config.toml
n_layer = 11
routed_scale = 1.0
router_z_loss = 0.0001
train_tokens = 524000000
steps = 7996
Below are experts of layer 5 (counted from 0) of a mixture-of-experts language model. Rows are named router (the router's row for the expert), up (a neuron's input weights, with its number) and show model dimensions 0-255. Each number is 128 + 24 x the weight over its row's rms, rounded and kept within 0 to 255. Numbers have three digits each.
After each expert's rows: "comes after" lists some tokens at least twice as common just before its tokens as in all text; "mostly gets" lists some tokens that are sent to it at least half of the time. This comes from a sample of Wikipedia text that the model never trained on. Tokens count by the router's weight.

# expert 12
router:135099128127110140129108100141118095119128137153126111121127102151161132160097107118172108136095133125130131130143103097129107156075137114107139141138189140148162146093138159109131141090139149130127133154071070114115131114124140115109124118179111138106143182124129113122124148159126106106119153091120130128089120166174153134139099135164108130142129078168114165152128125117092142133133116123104086115136140134144084097173128158131150127144162117124104176100133140102131135110125145154149145117121125118096203115123118125166140120131127143122126064055144121143100115088111136144177085111128141180118083121146136132125140075126121097140141147142078121143146129129186112097103118119113135130168074114109136142139134129094116156147172120101130163138127168138111089101115120
up0:110115111135153109120125112157090147100153151136136135118123107149161141152124138149103101092087129096146132089110108146145109141101169105113103158155149112132166150094107136129121109087154145194129132139122082130155090131118124130076156102150124134084129147097121098135144137142109122119115125122136099120126159152188125146147124135160154136136128085152108153139162164144134135128106135142132109132133118132140116123150150160132125105128139140131091151081113104089174160085113138190148156104108147114141128132175138113158118105158105165129136124110140142165085122132113139136189120119131169142122063113156129160128141117121147101146139137157110133118115149108158115066111118119114127084146077162090129133162156152071135137121189097131140182146086130091119129146126120
up1:118166139159105150139152178157124169137138145146137103177147156129161158162136140105088134105124135119170147074152131105136111158097112127126132139124053129140111138104124155124180132131110116127120152093122177172163125142138151119153086128116119106121134126089122119114144149153132128123128072145135110147108143131139094105149137138118090137128143158137152096096134127141139116179096106205103141133114123125110070133138133163078114114172114125144117094126141152145079109101121107129085139104133141133163127145107127123131123146158139136126115126131132076138102107116085108089129155114135106162072121135128127115070158105128116149093134132102176112133154118161107143074125107127110133104108114190103111117167153142134116118122164155123157136128107136156139136121168105
comes after: " |", ":", "-", ",", ".", " the"
mostly gets: " M", " T", " B", " L", " D", " H"

# expert 26
router:120139142070154171146137105086118138128122146139152131111140131115162190127135126161136138104108067126152108125106108122184109117093142095136177100161105184128121142096125120118172088113108152092144128133125163152149109166124117113127115160177167098130128127152156123129121140090116108137101133085113139113112138113120123102162117139138116121118120071136133113128112131125108161131146133125143086137150142139122133162163159122099112131162145089106128120124154143126094142145167095056081138121169106166090144067096085145160103113161134110127134133110105152140125130100121144154158150116112124138134140148114163080093109143130121172127163110134148145120112166143119158126118122099132122154132138122137147094108140148113093162129143161120120178139137137173114084089099110
up2:133173140115103126123119129104133130079157125095089117141128149130135124092101114111139051164130114168122105135158139139105088118128130160132101149114157105155158186161182128121112133101098104119152151127149098102167151135121127085111123117082133101126126115114157139088095098152188183146153113111106103149090139127109158134118164090115120095131143115121106146096102171159122135118166104106153152156122130092189132121092134156087168180145135130140125109128111149098129134121116097141161096138104144121146131105159138128146112099106165128137114156141137123124127113127112120148108145147122170158170150156169098168107166109125134149151116134132114118146140115065115120144161153141132107132092129142125128129147155105104110101093128131121125116139117164177118110076121121
up3:117112113144110140072120099094108070115129127134132102091095147110164123128150130114097170110108104104163119124135110108108156137165117134139140103124134130129163094107129094160181149092098162116147136136104182110127119149102141123122125120105147118170110140150117107162117149144144124120141123172144109129152135121132133116133105133106143130126119124109149141122126182083151170157095121114116134160169156158104114161142108129100130152119145128149154107049083154138172100120113129118117112134150132134107130145083147119117139134132120151133197149143107098150110157128124132137174101151115122161159113136126124156067130118141135091127151108142181110147161112114100103092211119145114119149102140151144136132119159154103101156123129093133127126128137124087093205127150129
comes after: " |", " ", " |\n", "|", "3", " —;"
mostly gets: " to", " —;", "|", "The", " −", " the"

# expert 21
router:121108132137139154115116135109123130093118130155148121120075124101123088168060119160146098156099101120138120139132124119152116136098134077109127136146088124149142114100120118136171136107144131197112148122100105135133094141139153090119111136170137103104153168103168109135128136144157118129122146081154181110110129177166151120122098164139123177133114094153137162117129151108086125147125139127084111174162116132101113183158115109104112118166135110122130140090115108086132119152136132168113112157131180097114148183089106130129115129180092093109106110124130103126126110141117088130119123126149109127166150132146149150106144116163141142145114100144100158138096148109142141109107129152125128083147114149116123163114129131122174181124189129118164138141125099146108166104126107
up0:133082136121109089110148130134081086112111134144143135116137110128110118119101112151141100104150153111179144100154142165109121165083129163113137153102167146137139125142149157151147152115135110141146134143112085126113144119156056176133132103098150119098166149106093122124096106112135159100152128105113165131154111128154147135102117079089090156132140123122110154142114119134071150143139156141111112131121141128153115140117119118162085122105137094091086117131155138103133124125089118100144100174112128152096168130147122162159143116135139123158117096109122119140118092141164108158177105094134182168115111125077150138104124107145170149145141126111138133120114138174131112136107151150147176141145128119150105119181139118116083111160121125118124096126158131155114081114195159
up1:120135154131134131105127154129137151136137147124117115103083121117126122160118139183122173148135085142139116116086131141126124115125116097112120120171111131111121108144083112093137163148119130100199147140115145108109066142062161171125098110141141141114136137135111166149139141115095113111173135131198148129098140159153164150086100131097158129131105119125144113140130155150104131151133133135079131169140149114150133148149117155142090128124128076158140127137149144101116144165133136104134142088104127102151070177154111087131124114108138137154093132139069121113108154170121111124176155146122112086106109164129142135134080102101145127144149107152132146148083113127125172147144155117141156114123114126141118100085119137088151136138103161141142099104115062141157141127155122
comes after: " the", " a", " The", " an", "The", "A"
mostly gets: "st", "ast", "ad", "ut", "uc", "ac"

# expert 3
router:128176124119133121115140067097106141121134142120162114136153135117118143153102117107153109095144117112122104133124148131140131136126133156111123114120164133147147147123123126133108117154143139126150143119146114114131103151135116145119138136122126105144175138157153143145145122079102152165111161071074122150127135096140130105165145132165144100129136122093144093136107167125083121143127065118114094143172128115116095168138140092130125125140177128140145141132139147115124123078177112072088163124132127128081139085078140158178135088187111080137104146087120110129088113114125118153131156129139168125141110111135215089146128148137125157157164135120131121089100160106153121135134134116125082131144125114122132131110142163081079134140138121124112188145130106148125077124103132
up0:147147156134147115131138181145124157140148124116136143100139148098159106168153118120118150159119093125155066141096137124118141125119121152100138109072169131142111144118129121154097159093108146168141110159145155136170108126125109142152173155127131100110144134125101152111144157103109105116158143118096111113170141133139119118113143113100067102111100104149085142136126157124108119122122142147159132067100152143146143119152143136108130146120105165152115167104093133153115159107123112085135121075149108146152127114089124089128128088136139153104161144150149165138182104132149108136196120093167129082154158112102110142176138155148104138140107120130156086126109099149112119130134114100165127127082134139113131119079144181093095172133097126143145093102099117121143122151126132
up1:158142150194118154125131142126091141148146115136124105137099135131104116133092107109165079083196187129159137150117131098154151105134144102132129127143178100115119116103159158163128206151128129104153102146137135097126133147139131150111132104155153137098143132131158122148120171131173165118162147094136102094110123158136166109126095121128122151114129114118113134160103161117132102140118116129136132095128106083158095121152140097141153157100126139113130135106179089136108128119137128061102115139112122127124149109118124070165109131121117139120124098081117139089151140164180144128100170123118105114181135115098135114150147144107117152076130152156127114104111086159128114126133175175129126128123086141153131107099092168124162116136089127121106115108111115146122115113131134
comes after: "\n", ",", "-", ".\n\n", " |\n", "."
mostly gets: "\"", ".\n\n", ")", "==", " =\n\n", "==="

# expert 17
router:128128171107151163123124134053132129120134105133162099167143118118121113152101128157108130122106049130168127124146161108164129128152137125112145130139165180115128131156158145110123105120121192109126143130095172116121109154130120119127090111128133094092141133117115148135118143134116134126114109111138175127088094136135130145121123132152122094122134135168133134116133133120136131138133149136130137134149104127110157141144138045098119134055144114130124158094169131133095138131135156081106139076118125166116146152135133112132132150136117149119120145097131131129127124107113192114121162126126182150106115115197222119081133112134128101132134111154152119091042140129122140099133116104127125131123137109141122154134129133064132111152128110126108145107106163100133149133151125
up2:121152152145164159162105131156122164127138158116120154108137108120108081098112133124111180149122130118152128120123115106142127147165147181132100113143102152107174141112121105203163138128113161152105138131130147128109148111148104103143123134142159139079109104153147102144076113124117201132121108134129120096098153095133122129105123116161123167113124144151125097120126158152133123126101104158124109161128157178124142132126117093108125146124126076138129139086090128143154121108122095183140155133086117119130133125156117135143103145096149113157036118109135131120111090120082145149090130133161131148141111158103152099136185125136118128128145128137148110128105102132100130143139042104143149128137115134175116145117167162173111138112131110078124093157119139126142124117117120
up3:116110090151117131105107147043145119162084164138131140144177148114104087159094149133123124158123115129124142160138136143113130112118107143129085133118134134129136119157179130148134104133139092056146140150112143159123088142146115112122118131113149119094139139188155161116098078131143146133118151149192169124098111145119132140111162126131116147167168132113128134105135164104120126160139112155098197119134112141047081155144081123104158124110158133150158111122151111121134113114144144075083132126090161157131152121144189130135145112137110105108152115096143118122122125097142153109099118160146130159148149121123153101145110106125155107162094124127088142079138116142104095168161103103146125141142117137118112131162105100112113138141127133112128123140124128114143130146097131
comes after: " ", "2", "1", "0", "–", "9"
mostly gets: "1", "6", "0", "2", "5", "3"

# expert 30
router:121108109095119113131101140075100115137147125131116148151126136161129151118096092169114103151114085156124099162187105146160146150104144118115147119133139110138191118136131111147155086131122088148124151128110119144089126130138109118157132119183179143123137135137146127119079120123117131133114135097131124133149147136131127097112136145158114099116187146109150134140130192097100095136149119138138149137133141089064125125099125098116105113095167098134125113151125138115130142126145132108129122144145194136086104139100130148130117170163129147114122137075108130149104110113095075129119139126144172145093111155117225082179120151141134143142130111134167109077088146138114105150127162133132123127127111133133115185139130117138139156131156141122094145109119107133135115136069111
up3:134123117142123123108116122079132162107120136147126136155145104068130141116135125154093131140108140137156132146173106100104139161162098124133149105134125116117122140125146143141082050132166115138082117183115134100149142149135181114151158115136105147135137125143112138103078116133137137137147099135107129119147134175111113091100108116154106135142103167128153119118127091135123134165163131153112161150094111159124163129113095158101133141089118137159114120155152151089121129061115090136121131108114162091136153152103133120114119143108099158148133154131120156173117109170096126124100133091205126169080161188157131107128157130154112122096136131142155138112116132124119138146110100155108134128159138110152131158124135144135155165122129080132120087121165132073091100154096112
up4:125162116131179136168083087134129100179110114136151174111130122163114138143162139139109137135074061115130125143107157091124136102123128137141173123118130107112098138134165174121077128119154113137119132098163129104170097089101100101135110174120154118150137142119132073179150144113120144145190108119155157100131097119122158097096160126144115110121111144126127141122137135130107143139151132105125135137118151120150112110145082153128151133159125135151095130145116111094103153158100095112119150158132128110133127099117132099130144109147143116108108109150121088124125092110140092126175114112169169095121120139100148114171149131139148133159201104120153124069125127130106142142078115122117161185145142090139139124131128190163100110123091114151108128120153138155123149138126125
comes after: " |", "|", "\n", ";", ":", " October"
mostly gets: " (", " ", "-", "–", " |", " b"

# expert 9
router:131151098125135126124123132055111095174139127127147145106160118119174128155152109169131112152126084103113112141159101117180120099121161158130157129139108125111166144135141129140133162131106121136146119153093154140105130160142093181140119128163140075113106121180167143154090142082132100134103133117102130135126138134153141139117129102138143148128129157125134113138110181118114145124130138139123101122108113161129155123122138140067106115138131108119134181132103128118095111103158098162092104145105148145140120105124162127149125121219157133123122112113131114139057117086105106132136167104137119114125105147110144105124106102135132139115113090086124143153101153125160091144128131113117131141150116137124140115149130176150116179135153203134126145176122140075126096125069112
up0:143135093101154132157153146109114078128130154142157122140086105147149154149121076140161112123133119122155124126155095149163106132125150110143148110102168130134117186137113142112129137140120111118131114165143086133121084164151056157129125108149102148096080144133099168122127092147137128125081137110130123086113183113142135114190142138123148165127130171108141142131141127134136105117092146143138132079154099111128089140124121135108110130098138129095159156124119128110113174080126151116162136132139127133125101146137122177132141150167152147096133138103125134102100120094164149107174125147114112103122112086122143104097087151075112140118139156118178117163125129151126111120109120095119133131187098156132132105118142151174158089128170168129107125155130142137161140097078101
up1:139170147175117098123120156152134103150130112130122164178122137126136165134148137146122145177139121131130115086139104113141136124147099121146110114132161170102129120177080100117111112086129128194175113129133142135142116123089097146120139080125154133137120128120134117127174138112136099172137108140138130109079138111109129147118162123121080145106128136158118164130111134089159143175126140177100114117148112113092165174139109116131098145128178106127112156134101093174090169112117134134094097117114125154139140155103155115098111178086107136099178142153116134127117101123169132128135137117152174117156111073148134123147083098142134130126118087112117135084083133136167097113125138133079146129131126134157148153138117125139149136149121144100087153150099113103089156121147091
comes after: "0", " a", "5", "4", "6", " first"
mostly gets: " game", " team", " career", " played", " second", " won"

# expert 5
router:117177120121130129099167094110120133115157130156148108148104150109125102120058129127161117122144151183126137096118133125134107135134136072031108122157129146153092165120141113125068140122161123150111144141143116134147100135129125116136113153136128120115167134133120107147119119098125130146093142070139142131070110128155141123155191148173130110097165131132141127143127140081112127154151139107132147126196104152133140151092133081076128114094143128121116137078103133081114142114112118072150138125145144163074148093109100126141113099150120106150115150157103101130096109128112114103163171133149128124146128111118192127150131112117141146146122113168096137084104148121100151125146116153141110126145128122139121104135116109115130142177159130119133169101129115141101129118129152
up0:173144148069080087127143099137133176113084142157174115145156096151120146128143084168144106122148132121140135145152150133136113137164164088134115126133094116127153144139131168101145148119110108168109127132156105129151140150134111131153144082146106107118090130133144075114142151153111106107123113135079158119109173116162126125140129086101138160091125162129118112109160146098132137105129201146136147129148078153078162131147130102134114125155112153151138138118077136103107122175132115117119116147113105153103154148135118159155117108077134127169075137142116147088120127168130115108165160117159110136114100143115115190125133124128121124147113146130139138093141155103116108137118116111093125141128148109136130162152103167120116120135118154131110125112164106048107118094148103
up1:173190117102130168124135137116140117119100113110124109093146160158116165108118152164135156140084121127157125160150083133154102149152142095154120151134130119144159102131098149171115119093131144129183112130135089111124089108128149101141132125139142174099144134089149105132100107126113164129104114166094095154183128125107115148157123134103103079148145144153127128164091128141162110149094106165158105136110158115148102151145126114181103159096070138116118130114144123118097174120150135130125116133138144141132122127147145176128092158123122146149083160100137136152131153107135136089125190139112095126126166128133166091155113107088122114116112102143144116060098112125137149134139111112094103111102138132138126174122140124153069141126112122112169092142143100146113140108108111
comes after: " (", " \"", "-", "\n", "S", " un"
mostly gets: "im", "ig", "ock", "ro", "ow", "He"

# expert 24
router:119135124116116130132096135117114109131114128151102124121141142184154095156090095169158134107119119161136133183147098143149116182049140113102175129118135117147168126093124144139148105103159132162127130187093082103102145140140149091137146142153111112141134161139120128139133142117115072115144189096126145118102125148167146102088116144156142127144130100188106139163090137120074133141111147153126136163137112071138093123126156125089146124099112127129120115117135137057137108141107103151144115137165146111091159135128119150134103107151136143109090074089134135160130131079103108128137098073132163127119123119140152164120127121141139121122099131129135134134110113137130129130122121162141095147116122074126126136107130176133114140152167147132138143132123181141084102152125120
up0:117144083096110126156128114148133109131149109156140175121162168148122139119106111138116135116127100153128122143117090131130086159138125108127100144125100114115163130111100141113158168155152118157143132148065083109114115164105123141128146146102140154125128148093143160121133146164093137120099119139126164093185137117104124128106140146157131142113129076154126128138076126124123150146187131129124117136161158141119144145118145130115154097112100105158164118111151152112144149127104112144126080124145154157151142130120098139100118133116106122106088182134132154135110145106139100133164150076172103089097111142123164168099139092138105124098124077125116125116152148129096141210130097141134105124139084138150094139122115151137146110113144170162119097128106184061135145175110111
up1:160169125159140132115151137131107173136115148132114109171129112149147141113099116127144185127171142141108094166098180121125136107155156100174164143088170144116131119122136118129100142079089140130148073143152128165117091144155149114148156132140119190152122123127119157129142179140102165139149088119152136123135169171128123133163111060111109113104122149135137178120141128103153143162158113119114105102110121134138090165124088124114127108093133100107116131130094143147135124118128088125130149107093101129136143126093133074090150115125098129102138114149126138134124106169147107163148150096131169120106127087152108166132117094152097092115137131147167102088156109156143133089158128151128131119148124126078135140118133165139137119096110146114131131138064123122125100127104086
comes after: " the", " and", "-", " a", ":", " of"
mostly gets: " L", " p", " l", " O", " f", " b"

# expert 23
router:120120144073149152130139110132157133115130117124179117139131131123133173133137117124131115136123067161134125171134086127172098111112161108150140112170092161120158138140168149115131048144155162119126154158116115125134149133119120125120106144138134130101192122155145085117102124094122107137111140095133138113088109147128125119145147131175139148112140111148117102131092140161090159115160109116154061149149130126145145147094147094116140140154137108114118143129136136133120144128159111098120113086171129161104143096119115141123109129185168109147092106123116115128129148104151091156128132149105165151140138165189211084086105109122133185106092116115120132081131135119162124159112132116111110133136138105129131116113124112115104123152116137152153144142112156130098076144080139
up1:132145142144136111172182145170137146144129141134107105076108147067129138137119111161128158103121124093128108111142093131150129138073143091119124099135124162111179125125139129113152088124132124126162167177154143155152148178089096117163127134160143077121142103106132148128115162105162097123103154113132152110111118114144119119164142163101100084120147104117064126117125135100101129167116147149104099153115119144108101107141146119116098120141143108120136117139077162120108108097153120134121142094169143170131089104131109130144124108142168090107139101139126128090154075144120139153105193124138145124137104155110128120144100144129134132140154153104144162107143186112113143116138111128146109149157149127128127116109152108118143120119088104128161134130187067119178152111157139
up2:109132178125169148118161107145156148106141132093128105141155123131096177150131165128066147164155114100177173143123139126051128147140142133128172094083147163151075145150152136141126131114134117097126164120138158127159102149128137086105103132100119144138156129076093130110165102114089157136109132111141190106107111113115144116130154128100133129110120115117109157131144124161108133128094128155153113125156143107113149107137122083091111131126117107128121155105109107142120149080145108070153150106140125165123122154148140181112116095126113140125131126123158125117155140096108190136118141142135132127149128090130148138095175164144140139147133133115125134162114157087120151161108150134101088128139134108125123098128143120083081090111153101188102140133142158126141155120138107
comes after: " |", " ", "0", "3", "1", "4"
mostly gets: "′", " −", "°", "°N", "}", "″W"

# expert 29
router:139125131142153121105114120092142121142115111121137130175140116129133103175111128169104111128108066120166135132135144097166152129155167129111126124128156172107116126144174156147122108114107172091135143139084151118141094142145125126119136123130133092090145135126120098111105140152123142145123116124108167130107100162138137119128102137169105110132134155139127136119094150142109145167118142149132113143162132119107134144158129070158122086096133141134128148081149121109099113108189117086081127047131123123138104139146145120117135131111117131146124130116144119105125135109125171111122120125117172138074119121236176147100160106135148121143111108133160145118022131121158126093120111117101139136129116112150126128131121136085119139160127168095123152110108129086106155133136116
up2:135120172177123085113104105086090108079137123135152152155123095112146148120163138172104140120132158146161127132160139158092157139158137112121165153156095109118094158118159163138120119117125119136106129150120145147144140134134133097130139123113156126143163108102112137120128122166169122135112093127128158128142075115115160075136138152111094110137138102128146137132146111094125132168100127093125117173147116143107190090100082089149112135110131123097129078076149132122179092137101128134091138136124122146122119121146099105128147159103140146146138126111076125086138115141104126114145155164131144165088112125136138143131165150127125140139178115161057106167102139114167122130091095163154160120163141151160119123092138130105122140144146110124094136099111154162073144111114119
up3:128153113135114140143112152110105114150131128107164125132136154136174115134103122120128112171126126160120128089151166151139126155150148168139087152112129161120151122118123139171114150112117127172167100147113122095121155096143123153155106131116168144109155154154107100112091132157096191125118086095096110130115139145149080134125141156126120133108122164128107155108074164114133081145125124120132172118132154128056118141119095142147122125129089122145108142155087117152122146137160108144074102098123195144117139130132181108132168173138145114106101132124108091127108141119072088103148137107103107137140153133112097156133132112149157190113116121098096133095086114104132099111095108154158105150098123157132139150104148129151119129111114159089177170130140139122131102107136135
comes after: "1", " ", "9", "2", "0", "8"
mostly gets: "6", "1", "9", "0", "2", "8"

# expert 8
router:110205137169123160118123125098126131120129139108140106113092160179154147135135129120109113107120140129134111099119131112139122144085115088146150111115154122110160152106147139131133143146112123113176149163116180134107111143137125140167142160142147103121115116155122153130128126147143122146101107112056180107089106134102119144134157125151131079088120098146142137085176153104136144163134103107147139179103086124126093151172138121165134111173152107137124121108153150112125130102134123134108153116164119099078135142109140168143092115123116111135134145115109135121157120118134142142113158069148123132103138124129166083090158128143122148148145087150130109157056130129102134107126149107121103146131134114126122126116129143127130157136091170120085185143138128149090112042106145
up0:163110130188138116141119103113100128129102111103111087130187111154134111141169108158109103163130156133108168146113115130105092130128162147097150122099099115087115114102156152162127129149111137161130133102134125135149165151106087149123178131095110158094132135156105132103110108116122119144145145172131152138099128101094116124125129147119133128109169188144130136114088129187121131159145178095165155114118171112070168126120145145154155129114103136096147144154113124105090148139129138134166122125145134120131113118145092142141113150131135129077080114110096112077178142130121137143148149128125179129117137142084084131127167126093114100124094099135159116124108158127110157150147187146141128144146112092098100151118120116121133121118116164147137106134133139151080082152095111
up1:105156148141161096118086167119111154159125121105115130103137097098129142111123187119156143147131143097158146129147156099133114143131119143122120106108060131168115122145074134137142114112132125124148146172128111084095093079123130133167149121130158165105128144137159156119124156171110115123078115136171140122165178157122131123093131157146127121144096109152177132102197111118143090132127158173133100153142113129106143160158202133098100141131111114152082144158110136135107095110155092122168115128110127091120109142115170143122128090122145115169133126127130120127127122110130184123110143103162104094141115165121134101104153111141098172122136157136136128110089081105124142114132180075115096134108134112109106147138139136128096157137142107109136134126133113080136121141138136
comes after: " of", " the", " in", " for", " to", " as"
mostly gets: " a", " the", "'s", " The", " that", " an"

# expert 18
router:124177123164170110107094138129148146145134118117140117182146150107127065150097133143128115135123094152122117163164136123144159131148131141118087134128140153126209131152167117172117133117097166091147142116133184115119141137127125128116112158088188080095151137129124135124057141143129139120117107153102147142107111140132133116162095107154114124106129160133114115115082122136120120148138113126130117143145122117124165137144133099148155092123123122126130177104135135108121103093129122135085133046135144138144136093109125135145087117125117131121132129128135094108149112096132098133109139071101093133115129148165210129118190100129140176150130113140154125117099108108153124116149113136106126142136125153144116165114128154083086132130126166101132098108075088128139149116111133
up2:134098164142096105111124112098119154097143164157120124131085114115091141134149149136105108119098174111113134114114147166106114114104107127149140147157153114159113179133117163135108093136117129163113176152104112149119058110110122136119160126110121148144122144128124155120144128134093094151116092129147119138088129094137165117137139129158126129142121130106139136126121156096168122171116087111174136092143118079106097157165099125132133100101157154125136115108133110103172160130102136101131166155108113118145101141155103138131174168115107123106163110153123116129110091166150176152161142190100113116102111091160187161142109160096108133121150128144132108160085158145112135090138143127127115117143122155113124127083150142080104120122159128111159156120118091121119151105172180
up3:141161147146152162140083124130181144147126137092151080153132152122138073166147099176171117106129113132135109184120097127121124128111154098139139088093116145148123072143103104130130132135126152111118121140129149157137105123102143147128134149079140119091148127099134132132094120113141156183149133126119149120096108131100114093126145096130164147060155153092121126106108131162140115113161123131134150141132149143090160151142118107131146141153088113119137133111172115132139127130138099082165104105153116149126112133081185150117117107144106097127131156133131070108146141133140164128115083085172179141162185109099145059151129143134116154126108155143127136121110120108142153159121105104103136128161153098143146121126093129104137106139100137156149109113145088122113115161147156
comes after: "0", "2", "1", "9", ".", "8"
mostly gets: "9", "0", "8", "5", "6", "7"

# expert 19
router:120204142131131130127102134146121135112147146147112107113093148199114079118096123119134113106109123137140139136143113130114157146113125107111111129109166127130146126167136119118104180119147155119126135111120130120099095085161131121146103183142154123119157135121146119161114130100147130131123124119093145110143116107131134127171110116142100158109140095139130122107149134132115125128131112108150060147155126111082119147182137108136191135172156113122138149162137139142130115109135133122095174111146143124126157117126110152174132140186078084132119127105139066148073099102102133159117099131118139132126058115134197123145132087138122156149149159100153119086113160119107101098126139115130120166116119130116116172118110184164130135115133128135090143148097142139135082146077135
up2:124120197146168157120168111076145143146133123126161119109111120126131123113096112101145142126159109161097126132178129102145145107168150133118146149132194143183136111138134152148117141105117164153143161163129126133106074065142143125127131172105141190085126128104135110114177107112146132135110114146114099128142185132084167161131095103123126146141118163108115155119114147154111105125098139089171139123133097112121085139130142157115104125129139089127144136128061119142135149111133150065113138117123093124154115108136107118126100127128107107138111144114129117131091076167115181127142131154156121120185085122117112119078099143107110129168129122111120127136108148102123135125138095111126115169140137127116104146105174127163111152135124155105109147158125122098125155132126165
up3:131124148214125132143144156159092150110159144136136132135111096158154136102162116083139114095130122147104102137112134099127167175115141128095108120124136112106159103154169128086108112118185149151140106135124112139179103126126162113147096148121123116149111108135142123098099142119132082113155161110121134144123141133157145107118128115134129150130168157111102144146099100103124131124094141129141144112151119158116121162114146123127173106166094095106118140127099127143146146140123089151110099114140134135091125156092142118116131099140124136144082134152184086176103110104135121154128111099166124136115085164127157105145124155128152121174120130123124135108127114201133104039133133110136120141136135084162153105146120167143137090078140094130084125172119097120161116121144148
comes after: ",", ".", " that", " was", " as", ".\n\n"
mostly gets: " that", ".\n\n", " which", " it", " who", " he"

# expert 10
router:130121124105148128127117089127123153158131159104147127113108140190153158131137128127142096154094107120149125057135125113149100119157144135130160072096180109121117112128143126136175125142096143100160112113090164172119118128131120119159130112141170160120142174103119137139093152070113107131100136123087124136159120148150128122099127142133105157126126155145123139142159120114115121140157048139110159141163136087110129130139159075117144106153133120132137122145140119118115139134146154078126118143121136135107072113134111153129076156174105145101121123096123148141053121113119094116170140111119154136141107151150142082158114152141132153112145109147145119108101133139118133100137145085127115159142122136138131173135116125138090127136131170133112123138109124039123080080139112
up2:113138165127173131138152099097126119096145125111130152134132151122106144146154147129099138142105109135118136131127123121130164158179109093152076141133131140137108157111138138122129139126138183137151208109141149120101109127143147063125082129117148153142159131159154095119139154095089158124069131136125123141136102112126096120147097139115125148133140115105151115121116109128116120152158092085162112096078163131123147125161167145108120160108156129094100132110135142149094130173119111136099111143127143142117111092135107096118163129175107099163148135132100134124101155135087143140112146189092131112170094155134140140117087144108153152077210127127100126142145144131109113097087119092137123130144118084131166143131150106120120101106144146092139131111112145166153082146161145
up3:145101145151156103128158151182163134159107116126157100157155135112127097147101129108087167149171143095112112131140124070178112110163153109107097132097161144122158114180136120153100121141139133134102159166133084106109135128142107101156139151105149126121112109125099087127148192120119124133110120130155164138129132097106125146140140148107123103127107141158123162162117074140126066138104142154125191129129123150095123143116167149120120089159134132156129103126109167139183128147129154131146140107141088169110144101111097151142131136140181125106120104166113155167150131095083116116135120120165093123118114143093120093110137114116127139127141109124138146134128145109143154097137154075141152087125105141134127158087125120091089087125146129144083115144150121068126119123133126
comes after: " |\n", ")", "\n", " —", "\"", "4"
mostly gets: " |", "|", ";", "\n", "),", ":"

# expert 28
router:119105113153131132118129096141139134147124136155105122068136129126127114136148098136138129175122095187137122130168112080128122130116113144154114128073136097119185134140162128124137119131096152108144113150097138166107150135120131085163110131111132119128148111116126112136081139077127115138132120085106136120092125132142137130106121129159152142109139127176132113136126156095056136130163120124129125166138125071106104104124117112134140135136131126138134131135129177138108138163148102119101124109164147130133151053102114114203143131151129104128123088107110123127132128125110121203124120091102194136155164135157190104092115102148134139103158133125154134095107127136129131172125132139132124144160131110121146161104119200146080150120128134138183131152139135105100069121133128
up0:195136155145149146156114137116122063166144108136101183153138123116125146157123145165117149153108084092084104130085134113132144103108094108101135143149116105067157135128161158168115160086165122129134144158110089126120110123139116142096118121130132096115157090118147158135148138101103171119126134125154159114138160144137138151121136096131117133127080154144146113118107128152084125174111186158086138088103101162148129089159115125109130102117117126154119114133139136114098163118146084147125104099113165133136125141083112109169137112133148157107144099140157113093160113130112150085122062143122173114119135131146131132139152087160149101159105119084103137090132153130155105127132138139160148127137171114134135135150116148139146143124139138133149101120098138140158171126080125
up1:115168089143084165116143082113139140147125139140159147125147108084095137159169111112097086136112137098130133080149164157176131149163152125114090127145140162097183123122115118131113134139104152138158143132149152153109108141105129173124137149120144115104125097111170140128105128128120171147128114131099129100115131108176166152134118140111093145094146134124090109136088156139158144098135111178140116127106173143131162106124137110130176119142123156140115150108124106074108191120152117111122073133133120124127145100124145136122145111127127136129154136074128105125134164158146138135129180104074173118137146134085177122129138101118088134106140128136131111102099140118089072129170125125089078113156146122162136112117141104106101195108116145123148121158110139136123130144115112
comes after: "\n", " |\n", ")\n", ".\n\n", "6", "%"
mostly gets: "|", " |\n", "\n", "\n\n", "==", ".\n\n"